python train.py --n_layer=14 --experts_per_token=1 --d_expert=256 --activation="tanh_gelu" --moe_layers=[1, 2, 3, 4, 5, 6, 7, 8, 9, 10, 11, 12, 13] --router_score="sigmoid" --normalize_top_k=false --routed_scale=2.0 --balance_bias=false --lr_router=0.000489 --norm_eps=1e-05 --lr=0.00104 --beta1=0.9
Below are experts of layer 6 (counted from 0) of a mixture-of-experts language model. Rows are named router (the router's row for the expert), up (a neuron's input weights, with its number), down (a neuron's output weights, with its number) and show model dimensions 192-255. Each number is 50 + 12 x the weight over its row's rms, rounded and kept within 0 to 99.
Before each expert's rows: "raises" lists some tokens whose logits its average output raises strongly, later layers aside. This comes from a sample of Wikipedia text that the model never trained on.

# expert 4
raises: "y", "is", "o", "-", "h", "'s"
router:52 51 38 68 47 69 52 46 36 58 54 64 30 66 56 48 56 50 46 61 60 42 77 46 55 73 52 45 38 37 54 59 58 36 53 52 48 61 38 59 47 27 36 60 69 25 48 51 72 44 53 61 51 27 35 44 61 61 45 47 45 29 67 39
up32:70 43 42 47 61 57 54 49 43 48 49 59 38 46 30 56 40 46 71 57 60 43 38 62 50 31 49 53 58 43 65 66 54 59 52 32 57 36 49 87 54 42 25 53 51 43 60 35 75 42 56 40 54 63 21 46 37 48 37 65 40 32 51 48
down32:45 61 43 52 41 68 65 37 52 62 68 60 33 53 50 62 62 52 65 56 39 63 43 38 61 43 33 30 47 76 48 77 49 41 44 51 62 62 45 54 50 29 53 54 35 38 58 34 36 44 72 68 58 29 52 42 33 45 42 51 43 32 51 45
up33:71 31 56 92 36 49 59 56 47 30 59 57 57 54 36 53 54 43 26 34 43 64 47 35 46 58 50 61 54 41 46 57 78 28 45 51 54 52 52 64 52 53 55 67 55 43 47 49 67 47 55 44 43 29 28 42 71 52 54 45 47 56 55 39
down33:44 57 43 27 36 67 36 38 59 41 60 41 64 50 83 52 57 64 54 68 48 45 25 56 35 33 46 43 38 55 65 32 34 50 51 48 41 55 33 27 66 62 47 44 24 52 36 64 40 50 49 57 42 43 65 52 38 68 49 28 44 50 44 68
up34:47 54 72 51 66 68 54 53 41 33 35 39 38 33 58 59 52 49 67 42 49 58 46 52 56 60 41 42 34 61 30 72 47 79 46 34 52 41 42 66 52 46 52 46 54 66 51 55 57 41 52 59 56 63 50 80 36 37 31 70 53 61 42 58
down34:63 52 42 69 32 25 53 46 51 45 56 39 70 53 38 25 48 40 41 53 33 50 51 58 38 63 50 41 60 40 43 56 49 53 65 36 39 56 58 48 45 53 38 52 57 63 66 40 44 57 44 32 67 64 55 38 54 67 40 56 47 44 48 72
up35:36 47 62 76 33 52 67 53 48 59 50 41 41 40 61 51 58 49 15 41 45 60 50 63 45 57 69 17 45 43 53 38 51 48 54 44 37 38 62 58 55 64 77 62 69 53 51 41 56 63 66 39 50 43 18 40 42 82 50 28 40 35 44 48
down35:56 73 61 32 43 51 36 40 55 52 63 60 74 48 32 46 58 39 47 73 63 41 43 53 42 54 72 26 57 67 46 27 60 48 47 52 54 45 45 40 51 50 52 47 48 45 38 54 59 59 36 41 51 62 36 28 53 57 36 39 58 51 30 45
up36:61 47 57 58 50 58 32 40 40 32 64 45 42 41 54 66 44 45 51 40 31 42 56 53 51 55 62 39 55 57 34 70 45 47 57 64 56 40 40 58 50 45 70 55 52 36 75 69 72 34 65 63 54 51 47 63 52 48 57 43 42 47 32 52
down36:43 19 42 33 53 47 49 47 48 46 64 47 47 43 54 28 47 47 59 65 72 56 54 32 40 58 62 47 44 42 45 35 49 42 56 27 57 43 45 56 51 73 30 50 51 49 42 53 51 87 43 56 43 50 48 49 64 61 52 59 68 74 51 34
up37:47 31 48 68 36 36 39 53 46 68 24 54 47 51 51 72 33 47 23 47 56 54 55 43 59 68 75 49 52 57 59 51 40 29 46 49 41 43 60 75 50 57 35 57 39 42 53 54 69 51 58 38 40 29 36 41 58 57 46 46 35 34 57 39
down37:49 52 31 51 59 52 37 41 56 09 65 53 64 17 46 53 70 66 28 31 66 53 51 84 50 36 56 46 58 50 50 56 34 61 35 41 59 49 29 42 64 45 63 68 55 31 24 44 56 35 64 42 62 37 46 44 66 47 57 30 80 55 40 41
up38:44 59 44 41 42 53 46 48 51 69 67 67 37 49 27 53 36 58 50 37 43 34 29 55 67 51 54 43 48 58 51 56 63 50 52 23 37 41 42 53 59 32 45 60 55 41 41 37 67 43 59 49 65 28 34 42 55 60 68 55 59 61 53 33
down38:55 39 37 46 68 71 48 41 54 42 44 31 41 46 58 42 36 56 42 66 41 36 64 33 45 47 58 25 43 33 33 67 51 47 61 46 66 63 67 73 60 35 40 59 52 49 48 48 40 57 66 50 52 54 48 55 51 54 72 49 27 54 43 99
up39:74 54 43 43 35 51 39 43 62 60 61 62 70 52 44 34 40 50 36 55 75 48 40 53 34 30 55 52 61 58 41 69 57 72 38 49 41 51 47 62 61 50 59 43 73 44 45 25 63 39 56 57 50 33 52 38 51 59 45 61 60 68 21 44
down39:59 46 44 38 55 34 43 55 53 55 40 38 62 40 56 64 63 48 73 52 40 64 52 47 48 67 55 67 57 36 49 47 49 49 51 46 35 63 48 35 69 47 53 30 46 48 44 58 38 45 49 60 43 61 44 63 53 58 43 35 33 49 42 61
up40:69 51 83 52 39 58 70 53 68 47 59 48 49 58 69 40 60 34 19 32 57 46 62 57 57 43 48 40 44 43 68 46 33 45 60 39 68 61 27 62 25 30 46 35 44 47 58 39 68 50 58 58 57 51 41 42 40 52 63 42 35 64 42 51
down40:42 44 65 53 56 38 47 31 33 67 35 55 47 42 53 50 62 62 51 40 70 52 56 54 64 38 61 43 58 50 25 63 53 58 43 59 40 45 38 50 62 40 33 44 53 34 70 50 46 34 68 43 54 54 36 45 54 65 47 38 45 32 69 60
up41:46 74 30 43 52 59 52 70 42 53 30 63 26 61 41 64 27 49 45 76 41 49 42 41 63 54 49 47 70 33 49 60 41 42 55 59 54 27 41 51 43 23 43 46 43 27 54 43 48 21 63 34 74 41 52 52 70 56 59 38 48 60 59 36
down41:25 35 59 57 43 55 49 53 41 61 50 61 61 53 57 34 47 50 68 31 36 53 50 42 59 29 60 65 38 62 40 61 45 67 47 36 47 62 35 56 61 68 67 51 52 60 32 33 62 62 41 49 26 62 61 64 59 42 58 58 43 55 46 49
up42:35 51 43 56 52 30 66 38 40 39 48 50 45 40 49 54 39 49 57 80 47 45 38 72 40 34 48 44 54 54 57 74 49 54 51 59 50 44 39 62 55 33 25 61 38 31 58 30 57 54 55 47 53 34 56 51 40 43 58 75 47 48 56 54
down42:49 61 64 44 27 56 36 62 46 55 48 54 59 48 46 49 48 43 44 26 41 44 73 49 47 61 68 66 65 55 34 40 40 21 47 42 61 31 60 63 41 63 43 38 53 69 38 48 30 30 51 52 62 55 48 45 56 37 49 31 56 53 49 46